Weights of a small mixture-of-experts language model, trained from scratch on English Wikipedia: a softmax router, a shared expert of 192 neurons.
Below are experts of layer 9 (counted from 0) of a mixture-of-experts language model. Rows are named router (the router's row for the expert), gate (a neuron's input weights, with its number), up (a neuron's input weights, with its number), down (a neuron's output weights, with its number) and show model dimensions 0-191. Each number is 128 + 32 x the weight over its row's rms, rounded and kept within 0 to 255.
After each expert's rows: "comes before" lists some tokens at least twice as common just after its tokens as in all text; "comes after" lists some tokens at least twice as common just before its tokens as in all text. This comes from a sample of Wikipedia text that the model never trained on. Tokens count by the router's weight.

# expert 64
router [124 153 124 109 164 106 247 150 130 151 134 143 159  57 165 220 156  63 161 130 119 139  83  95 124 152 136 106 158 108 153 174 141 149 138  81 126 124 143 131 118 146 156 163 108 171 136  86 191 136 143 173  92 167 127 134  90 128 104 106 114 169  62 141 194 146  97 179 151 146 146 125  85 147 121 141 151 106  76  83 118  90  97 162 108  91  98 158  80 167 174 132 140 158  86 154 155  78 160 111 236  95 111  98  96 130 173 181 148  84 122 129 152 119 190  95 102 101 172  86 123 116  71 109 113 112  93 153 156  94 107 102 120 135  90  89 152 113 190  90  77 131  83  94  99 158 203 130 153 140 124 188 175 116 159  97 112 190 114 153 112  96 161 127 117 195 144 112 135 151  82 147 113 110 186 140 129  98 133 114 116 140 109  91  91 104 145 175 113 119 203 125]
gate0 [101  77 132 133 114 124 165 107 158 142 125 162 140 161 116 135 142 133 182  94 123  87 170  86 173 187 125 107 133 116 136 159 136 136 142 102 149  86  89 152 204 158 152 108 127 151 143  71  85 145 107 189 120 123  90 133 145 177 107  92 123 123 128 153  88 116 115 137 161 119 128 170 107 210 150  94 171 127 151 132 102 117 101  83 110 136 181 111 163 139 131 129 149 120 125 119 145 136 122 108 123 111 144 125 138 117 167 136 144  64 138 171 122  76 193 122  84 120  95 159 158 111 126 143 168 109 107 134  99  95 101 142  96 154 137 159  74 162 131 104 149 114 130 181 181 125 191  72  82 137 113 115  47 129 139  39  70 120 166 187 142  91 124 132 175 138 126 217 130 188 131  82 116 183  66 117  99  68  61 112  83 108 139  99 179  73 146 134 152 125 115  93]
up0 [ 62  95  84 117 164  92 135 145 126 117 112 136 167 123  91 156 136 101 106  87 115 149 166 123 143  95 113  34 143 147 104 158 101 142  91  70 151 123 114 125 174 135 123 172  48 104  83 145  58 147 181 132  71 128 140  66 106 212 149 110 140 142 123  86 156  93 110 115 211  78  71 116  56 159 125 158 105 139 126 109 141 124 126 111 147 123 146 192 162 107 186 204 154  92 124 142 139 118 101  52  85 162 151 184 135 130 176 123 127 120 150 134 176 112  65 112 231 112  80  94 173 106 192 130 124  83 108 106 113 110 131 183  83  74 100 127  67  89 157 165 169 125 109 143 141 123 180  94 136 160 127 120 126 103 166  78 141 140 188 134 116 157 155 194 127 114 139 141 196 102 128 125 150 136 109 110 109  37  98 147 134 101 108 124 161  72 113 143 114 140  80 143]
down0 [164 104 147  94 126  39 103 151 122 121 154 127 162 147 111 153 142 123 156 142 137  74 149 169 137 169 150 125 174 113  98 181  57  92 240  72 157 146 103  97 122  99 107  71 116 133  90 141 169 115 147 142 102 175  93 109 181 176 123 156 141 124 135  66 118 125 155  88  98  62  62 143  91 148 131  86 100 138  88 211  79 141 121 159 104 117 107 132 108 198 167 102 144  81  82 139 112 133 116 133 165 110 113 141 197 172 151  82 169 132 111 136 138 115 105 102 108 157 136 154 141 177 141 114 118 140 130 143 113 177 144 154 137  98 144 192 145  99 140  84  78 201 156 162 150 160 113 147 139 141 119 188 136 108 115 123  93  90 101 199 160 109 125 161  65 145 114 142 113  77 163 133 146 120 141 129 149 191 152  34 108 118 121 165 168 161  81 121 154 169 160 171]
comes before: " of", " in", ",", " to", " for", "."
comes after: " the", " The", " his", "'s", " was", "=="

# expert 71
router [111 171 117  79 138 101  59 130  94 149 144 161 141 117 132 171 170 120 158 118 140 143 127 118  88 139 126  95 153 118 110 111 195 149 152 109  99 142  55 185 119 111 150 162 130 140 171 135 136 154 107 110 144 126 100 175 118  91 103 152 108 107 123 123 153 183 110 166 190 173  74 108 105 159 111 127 185  80  81 107 186 107 145  91 166 134 142 170 113 160 163 140 155 103 105 172 115  39 171 182 165  84  99  97  90 109 147  57 137 183 151 156 190 157 125 121 143 109 131 139 135 127  80 116  88 178 142 168 129 108 111 116 149 118 121 152  92 132 110 161 129 181  91 122  97 144  64 122 182 144 143 156 163 178 151 203  54 105 127 110  91  80 158 158  93 157 160 116 163 124 121 122 114  86  99  81 150 112 115 193 106 121 115  72 152 122 143 167 184 134  87 135]
gate0 [114 110 117 116 158 109 133  98 158 146  71 173  96  87 158 139 145 135 115  13  66 189 152 160  42 146 110 143 136 175 118 185 159 178 108  89  92 152 149 163 122 112 168 134  96  96 129 105  89 164  91 188 196  81 135 177 122 136 155 126 119 146  87 151 117  74 142 176 117 115 150 137 110 148 155  98 177 119 172 119 145 140 152  82 115 136  64 117 119 185 109 119 137 137 161 133 114 152 124 127  89 150 146 103 142  93  65 118 130 139  78 140 152 137 106 116  76  69 131 125 132 119  72 153 150  81 119 125 142 150 205 162 129  77 176 151  44 170 138 125 108 143 146 134 126 134 155 116 126  72 113  94 153 166 136 151 104 173 108 133  89 134 143 141  77 112 151 116  71 115 150 188  67  92 153  83 113 115 135 127  72 117 165 178 129 120  97 153 128 108 151 169]
up0 [108 134 117 168 133 140 177 102 119  85 115 139 159 133 138 113  90 137  64 195 173 140 102  99 115 144 124  73 127 146  95 178 120  89  92 150 119 152 149 114 173  96 123 121 104 125 163 142 132 131 135  83  86  78 132 142  84 154 150 139 100 129 106  97  85 109 137 179  94 168 149 110 175 118  93 141  86 195 133  78  41 136 121 208 131 149 148 161 111 119  81 128 148 111 153  51 171 153 118 150  99  93 185 110 105 103 149 113 103 119  71  67 132 122 131 142 166  86  90 139 162 187 166 143 167 152 143 128 105 169 133 146 153 132 123 130 131 129 134 103 174 148 102 120 145 182  67 145  67 121 172 113 108 119 181 117 129 162  59  85 128 203  59 111 204 104 143 144 163  97 171 148 135 124 193  74 151 115 125 173  99 168 110  76  99 219 113 119 141 151 112 105]
down0 [117 161 136 117 124 138 130 134 136 117 113 163 115 104 199 120 151 111 127 127 100 106  82 128  91 149  77 128 141 104 183 129 134 165 103 111 136 125  93 139 141  98 188 137 129 245 113 150  62 134 139  98 132 131  79 159 175 119 177 204 175 120 133  99 114  60 144 138 189 107  79 144 132  82 152 134 105  59 159 114 141  88 135  69 157 164 105 133 108 127 121 160 133  96 135 152 155 113  67 138 193 164 119 138 117 139 143  99 170 126  92  76 168 108 166 158 138 160 171 156  84  64  89 173 167 162 213 112  84 145  70 100 144 139 129 138  58 188 155 144 169 186 116  97 163 178 116 179 147 140 123 133 140 159  97  92 130 120 108  99 134 126 184 130 153 118 124  81 116 103  92 126 105 131 156 173 162 175  73 182 156 154 124 111 113 120 135 102 158 149 124 142]
comes before: "-", "|", " •", " Country", " Website", " Preceded"
comes after: "\n", ")\n", " |\n", ";\n", " information", ".\n"

# expert 17
router [122 149 132 114 143 102 180 166 111  92 157 145 111 181 116 133 163  89 144 131 146  86  70 150 158 128 121 107  88 117 134  92  80 146 155 154 112 195 187 106 106 169 148 149 102 171  83  92 187 155 184  74 128 130  91 158 110  84 108  61 114 120  71 164 164 197  75 128 163 161  97 109 153 157  98 122 140 123 111 163 139 108 161 120 114 112 111 157 121 169 180 141 168  53 127 163 162 111 164 159 204  88 112  98 108 141 118 128 165 151 141 155 158 161  75 110  75 103 172 148 122 133  84  99  92 177 118 189 137  99  96  90 126 148 168  99  74 162 153 143 106 147  42 101 115 179  70 113 150 117 164 135 186 130 163 119 131 130 120 155  95  95 157 140 145  89 150 147 170 120 177 163 113  80 146 131 122 112 137  95 101 193  94 101 130 129  96 141 157 124 120 149]
gate0 [132 113 146 106  97 133 127 152  77 144 145 140 188 137 133 109 121 132 171 171  44 144 165 120 126  95 143 162 171 151 104  87 133 110 115  84 169  91  66 147 111 143 116  76 162  95  68 189 104 133 178 110 133 127 147 133 101 171 114 156 136 116 110 109 122 131 115 168 143 164 147 170  59 132 125 111 162 115 138 122 141 109 142 124 117 105 200 105 136 123 185 124 155 155 114 159 174  83 131 101 147 119 103 144 109 175  90  86 120 112 124  85 126 139 159 128 174 116 139 142 108 100  96  88  90 112  75 113 121  66 164 120  58 159  83  97 148 137 163 152 108 147 123  87 125  87 127 123 135 138 135 145 154  91 104 111 118  66 154 117  85 119 150 196  67  98 101  54 114  93 156  30  96 119 120  76  79 106  83  98  81 127  72 119 109 171 100 102 113 174 129 130]
up0 [129 169 147 130 145 101 173 140  84 150 115  52 136 100  62  76 186 160 179 114  73 145 129  93 160  18 134 139  80 158 136  85 153  74 124 112 113 174  98 135 103  93 118  60 156 175  75 102 161 128 154 114  85  85 106 152 110 131 186 160 129 142 111 131 101 138 112 118 147 118 116 131 161 116 150 136 108  88 142 117 141 186 165 142 124 150  93 122 118 105 167 121 123 112 113  76 144 128 180 121 151 103 180 115  90 111  83 134 120 112 168 112 164  76 117 112  75 143  98 170  83 126  59 146 115  85 101 102 129 143 102  72  95 187 178  95 138 106  89 128 186  39  82 108 133 114 140 221 134 132 184  95 123  69 143 126 137 137 114 124 123 121 122 122  91 105 146 107 152  86  97 126 125 131 167 111 158 117 154 118  87  92 149  97  97 209 141  76 149 200 182 173]
down0 [110 111 155 146 146 162 130  88  97 113 119 138  88 124 124 166 145 164 125  92 146 118 100 169 139 116 148  69 153 137 113 175 141 107 163 162 141 127 138 105 143 126 101 126 131 141  93 135 161 109 124 117 143 174 113 186 106 134 151 104 185 134 155  96 124  98 159 119 142  99 152 108 166 103 145 167 123 153 161 124 137  68  71 120 154 117  92 126 186 114  77 144  69 118 152 125 135 158 154 114 152 146 118  84 126  70 101  71  59 152 151 163 131  74  82  60 123 107  81 118  65 186 138  56 119 112 149 143 173 162 136  94 126 135  98 138 128 122 134 165 128 157 170 124 158 164 144 118 123 147 160  65  96 140 117 131 127 144 114 160 168 180 169 142 131 154  96  97  99 101  91 136 124 180 145 172  79 167 110 135  65 152 135 191 112 130 100  81 202 139 158  91]
comes before: " |", ";", ")", " |\n", " -", "ZE"
comes after: " ", " |", " (", ";", "–", " Forbes"

# expert 60
router [128 154 126  94 162 116 210 144  99 124 184 133 170 152 132 142 155  54 152 122 156 134 128 172  78 124 107 115 111 111 208 179  95 153 160 140  96 136 101 155 125  78 138 126 128 133 176  94  82 133 125  94  81 147 114 162 126 164 129 107 119 138  66 169 143 173 130 145 111 137 126  90 127 158  80 141 150 169  98 135 142  56  86 162 165  91 114 132  98 155 133 119 166 109  94 153  61 131 161 128 197 117 115 105 116 139  95 117 143 123 134 129 117 174 154 153 129 104 155 110 137 112 133 115 124 172 150 139 173 103 110 145 116 140  90 124 219  97 161 165 128 142 147  71  97 144 205  84 155 151 158 124 151 157 105 124 126 130  85 123  63 111 157 133 125  83 128 130 146 111 121 120 105 108 109 121 160 134 160 129  96  91 107 109 142  95 116 147 128 190 163 140]
gate0 [134  72 165 151 123 102 134 160 145 179 162 147 147 156 152 169 142 121 156 127 125  94 134 112 149 110 141  91  66 142 159 112 157 100 125 134 101 130 153 135 124 101 138 139 150 121 144 134 149 109 149 150 191 166 120 127 137 140 122 175 107 125  45  73 155 144  91  98 178 147 127 185 123 146 119 129  95 154 114  85 128  94 182 159 157 127  96 157  69 169 124 105 144 127  92 124 157 171 110 104  83 171 146 158  78 135  93 117 101 183 151 138  99 153 117 168 101 134  86 151 135 141 112  90 121 131 119 122 170 109 153 209 113  13  78 159 126 194 159 159  97 132 127 136  90  94 155 173 147 148 128 120 128 102 151  89 158 181 174 112 108 125 109 113  93 185 111 230 131 140 131  99 122 147 146  70  94  79 147 206 103 116 159 112 102 122  66 137 125  90 153 108]
up0 [129 103 105  87 122 125  69 107 138 133 118 145  58 189 163 108 100 124  61 142 133 161 124 192 127 157 175 127 120 119 121 137 127 145 134 111 139 130 127 141 110 102 140 167  77 143 166 136 187  78 129 153 119 137 160 139 124 114 103  84 159 123  77 185 135 101 167 186 115 191 148  84 138 114 107 155 101 100 133 101  92  81 108 126 145 132 139 135 127 125 145  63 144 157 126  93 180 123 176  93 153 128 104 121 119 136 104 107 128 141 151 129 106 176  65 100  94 142  64 164 169 206 161 153 181 180 106 136 106 128 112  78 143  80 120 107 118 151  85 122 155  99  97  90 205 133  76 119 150  89 161 174 125 176  77 140 114 178 198 145 135 111  50 149 102  89 120 190 109 121  98 158 147  45 145 145  95 104  90 107  90 149 146 112 133  96 137 141 102  76 144 134]
down0 [132 121 184 140 207 113 126 150 119 144  87 138  89 113 115 135 151 111 171 103  92 161 103 125 192 105 146 172 125  99 200 134  80 183 171 164 135  63  28 206 116  87 124 136 100 167 143 147 153 103 119 162 129 140 194 133  83 182 116 152 148 126  83 115  96  90 175 137  96  56 151 111 130 123 115 144 175 101 106  65 135 153 143 123  99  85 131 161 146 112 146 109 206 114 138 112  96 106  97 139 116 103 181 147 150 141 140  70  82  67  87 151 138 170 150 115 205 128 165  91 110 159  84 133 149  54 175  96 158 130  91 126 171 113 150 139  85  97  79 187 100  93 196 129 156 143 117  99 107 121 171 188  92 151 116 123 115  89 139  78 125 169 172 156 135 143 123  68 119 101 165 140 143  88 159  84  87 114  82 127  90  53 133 119 154 105 113 180 153  89 156 134]
comes before: " of", ",", " to", " year", ".\n\n", " for"
comes after: " the", " a", ".", " this", " in", " same"

# expert 19
router [111 149 151 113 122 124 186 162 119 158 202 143 105 173 153  63 168 130 145  93 129  98  86 123 137 127 140 105 132 114 100  52 214 125 128 143 143 158 133 126 117 133 132 164 141 139 126 116 159 153 172  68 149 133  78 125 114  73 102 200 115  80 147 134 193  43  77 147 185 153 130 126 121 167 162 128 153 131 128 110 141 130  94 143 175  95  87 134 119 143 145 159 127 101  98 176 255  53 166 136 136  97 117 114 141 146 114 152 157 130 152 149 121 101 131 152  98 107 160  98 140  70 107 107 111 147 145 136 150 116  97 129 135 146 165 154 123 124 113 100 118  56 150  96 122 153  79 203 151 181 138 150 142 115 164 131 109  98 135 134 122  97 168 141 205 113 160 149 154 159 146 201 100  91  99 169 160 104 162 123 110 115  96 107 101 123 129 166 128  84 112 125]
gate0 [185  73 118 123 177 107 164  87 148 125 120 134  88 107 205 140 113 149 161 117 103 145 154 125  98 101 178 141 124  49 139 148 149 158 181 156 154 150 156 145  81 158 151 119 172  79 147 111 189  81  93 100 142  98 141  98 147 121  98 104 126 109 142 126 122 101 149 132 122  33 148 168  99 132  57 184 124 122 162 125 130 111  77 139 142 102 108  87 142 125 146  93 113 110 139 132 132 157 134 134 123 129 108 146 151 114 138 172 174 167 131 111 145 132 127  75 196 116  81 112 138 134 169 102 159 124 119 107 162 144 120 143 187 139 142 123 121 149  96 147  42 112 130 160 152 151 105 118 180 111 171 142 103 160 141 159 129 187  85 144 108 145 104 187  75 122 144 170  98 170 136 108 179 172 122 123 135 122 140 119 153  88 180  93  73 103 144 119 154 146 122 117]
up0 [116 121 115 169 118 143 205 160 120 136 149 174  80 107 134 133 112 180 146  73 167 140 195 117 143 156 138 102 153 123 132 108 152 128 186  94 122  49 102 128  97  94  95  58 137 147 130  97 165 140 140 148 169 171 144 125 184 154 172 160 167 161 133 146 166 135 144 171 109 148 175 111 103 161 193 148 124 138 166 106 197 111  98  85 135 139 157 148  91 113 119 122 118 105 168 173  73 133  92  46  86 101  57  97 144 167 105 105 129 119 188 104 114 161 109 146  95  85 158  92  86 142  76 119 157 154 138 159 127 110  79 106  90 131 114 186 187 111 167 160 130 110  95  96  81 117 107 150 117  96 135 151 159 110 133 173 124  68 103 158 108 151 163  78 143 130 163  86 163  78 129 184 121 131 103 141 144  81 111 109 183 186 158  72 141 109  98 116 163 121 157  20]
down0 [150 130  73 115 147 124  90 169 155 129  97 166 146 116 105 190  42 166 149 204 139 124 149 142 105 150 128 110 137  84 145  67  72  84 188 127  58 125  94 180  55  70 142 167 143 109 141  98  92 187 158 148 118 135 144  83 136 184 135 138 134 133  91 164 101 159 150 147  88 158 157 114  82 166 136 130 109 139 116 171 116 134 133 125 133 199 142 132 114 141 130 159 167 141 114  95 182  78  76 122 130  74 102 167 115 157  93  93 178 121 171 108  93 101 177 103 111 128  66 134  81 149 102 152 165 101  77 150  76 129 123 155 106 138 159 100 157  84 119 147 129 139 195 138  81 110 143 142 169 165 115 132 106 116  22 106 127 120 133 122 107 119 134  99  95 145 102 139 124 187 155 117 142 141 120  87  93  98 104 156  94 118 122 214 138 104 103 145 102  95 115 174]
comes before: "201", "202", "200", "4", "5", "8"
comes after: " ", ",", " in", " was", "In", " October"

# expert 49
router [ 92 156 106 112 165  74 114 137 101 152 171 130 102 185  75  89 161  75 139  70 151  70 211 165  33 119  95 115 119 118 105 171 112 151 197  91 124  92 113 112 107 165 135 101 205 150 149  81 147 172 130 104 199 140 120 175 114 112 119 116 125 101 160 107 126 225 133 208 173 197  96 110 128 136 164 125 103 106  64  84 169 125 120 140 155  73 149 127 146 138 131 147 155  86  90 160 112 165 146 133 122 139 122  91 110 136 123 132 160 131 178 152 107 138 116 123  74 102 151 152 138 149 111  95 138 123 122 194 143 125 133 105  75 166  71 151  98  67 173  88 178 159  90  90 113 149 173  74 165 122 124  90 140 107 172  94  93  78 110 125 112  74 158 124 131 182 149 133 149 163 133 145 132 121 109 120 139 106 130  96 109  56 115 105  87 119 141 152 120 135  88 148]
gate0 [146 106 146 136 132 137 105  90 138 124 129 154  82 118 109 143  35 113 162 172  30 167  78 155  65 155  61 106 136 156 169 158 135  87 161 128  57 129 124 121 182 203 138  84 149 136 176  91  87  79 147 130 116  91 149 116 121 120  53 122 113 125 112 140 121 128  82 106  68 186 150 169 154 109 103  55 107 146 170 202  67 127 145 136 122 125 139 157  73 133  82 101 148  95 111 144 105 100 152 107  91 145 163 151 116  65 102 129 168 151 137 165 122 135  71 132  91 168 102 101 141 141 177 102 152 107 132 134 145 128 121 153 134 130 135 123 135 168 149 108  86  94 128 146 125 152 158 149 119 150  93 101 103 141  91 171 106  75 124  96 130 186 133 146 143 110 169 128 138  87 100 160 161 101 146 164 163  69 206 105  91 100 128 137 117 143 170 104  94 158 100 119]
up0 [173 184 122  98 123  80  64 139 104 128 112  73 114 136 125 183  92 123  92 141 165 155 132 144 105 137 101 140  88 113 119 129 100 132 152  64 144 143 136 141 165 133 114 111 197  68  91 126 157 120  94 183 146  94 167 127 129 126 135 105 135 156 159 112  71 150 133 198 208 119 113 119 189 192 192 129 108  95  88  98 162 218 131 137 156 145 110 148 132 204 150 125 133 151  88 171 109  66 143 135 147 117 143 131 173 143 150  77 133 127 153 123 124  85 103 115 161 173 135 117 143 176 102 123 168 137 167 129  91  82 155 142 133 152  88 117 160 125 144 175 181 158 142 152 123 159 100 138 159  75 140  89 145 129 194 155 147 106  94 116 145  99 151 128 112  74 127 110 163 136 159 138 183 146 136 159 145 116 126 106 132 126 165 109 129  83 185 168 136 162  82 143]
down0 [118 144  66 167  99 160 161 133 167 117  69 154 138 127 148  99 169 137  86 138 154 149 139 141 118  69 102 169 140 144  63 143  92 174 139 102 149 126  92 180 147 142 129 106 145  97 104 114  82  90 101 101 124  82 180  81 139 163 137 192 182 139 137 175 129 141 192  67 162 157 114 112 133 135 122 103 106 137 152 139 155 112 106 141 116 163 150 121 144 164 156 112 122 162 172 166 134  92 195  89 142  62 142 144 141 170 157 113 151 154 120  89 180 130  87 132 123 144 154 133 112  91 124 116 192 139 109  70 165 180 111 141 135 121 137 148 163 184 109 141 163 124 213  82 132 114 174 196  89 107  73 144 132 126 119 124 124 141 131  86 115 113  71 153 110 154 135 102 116 161 143 133 153  96 178 156 147  79 109  74 128 113  95 173 170 130 119 132 118 157 127 117]
comes before: " |", ".", "|", "2", "1", "0"
comes after: " ", "|", "1", "0", " |\n", "2"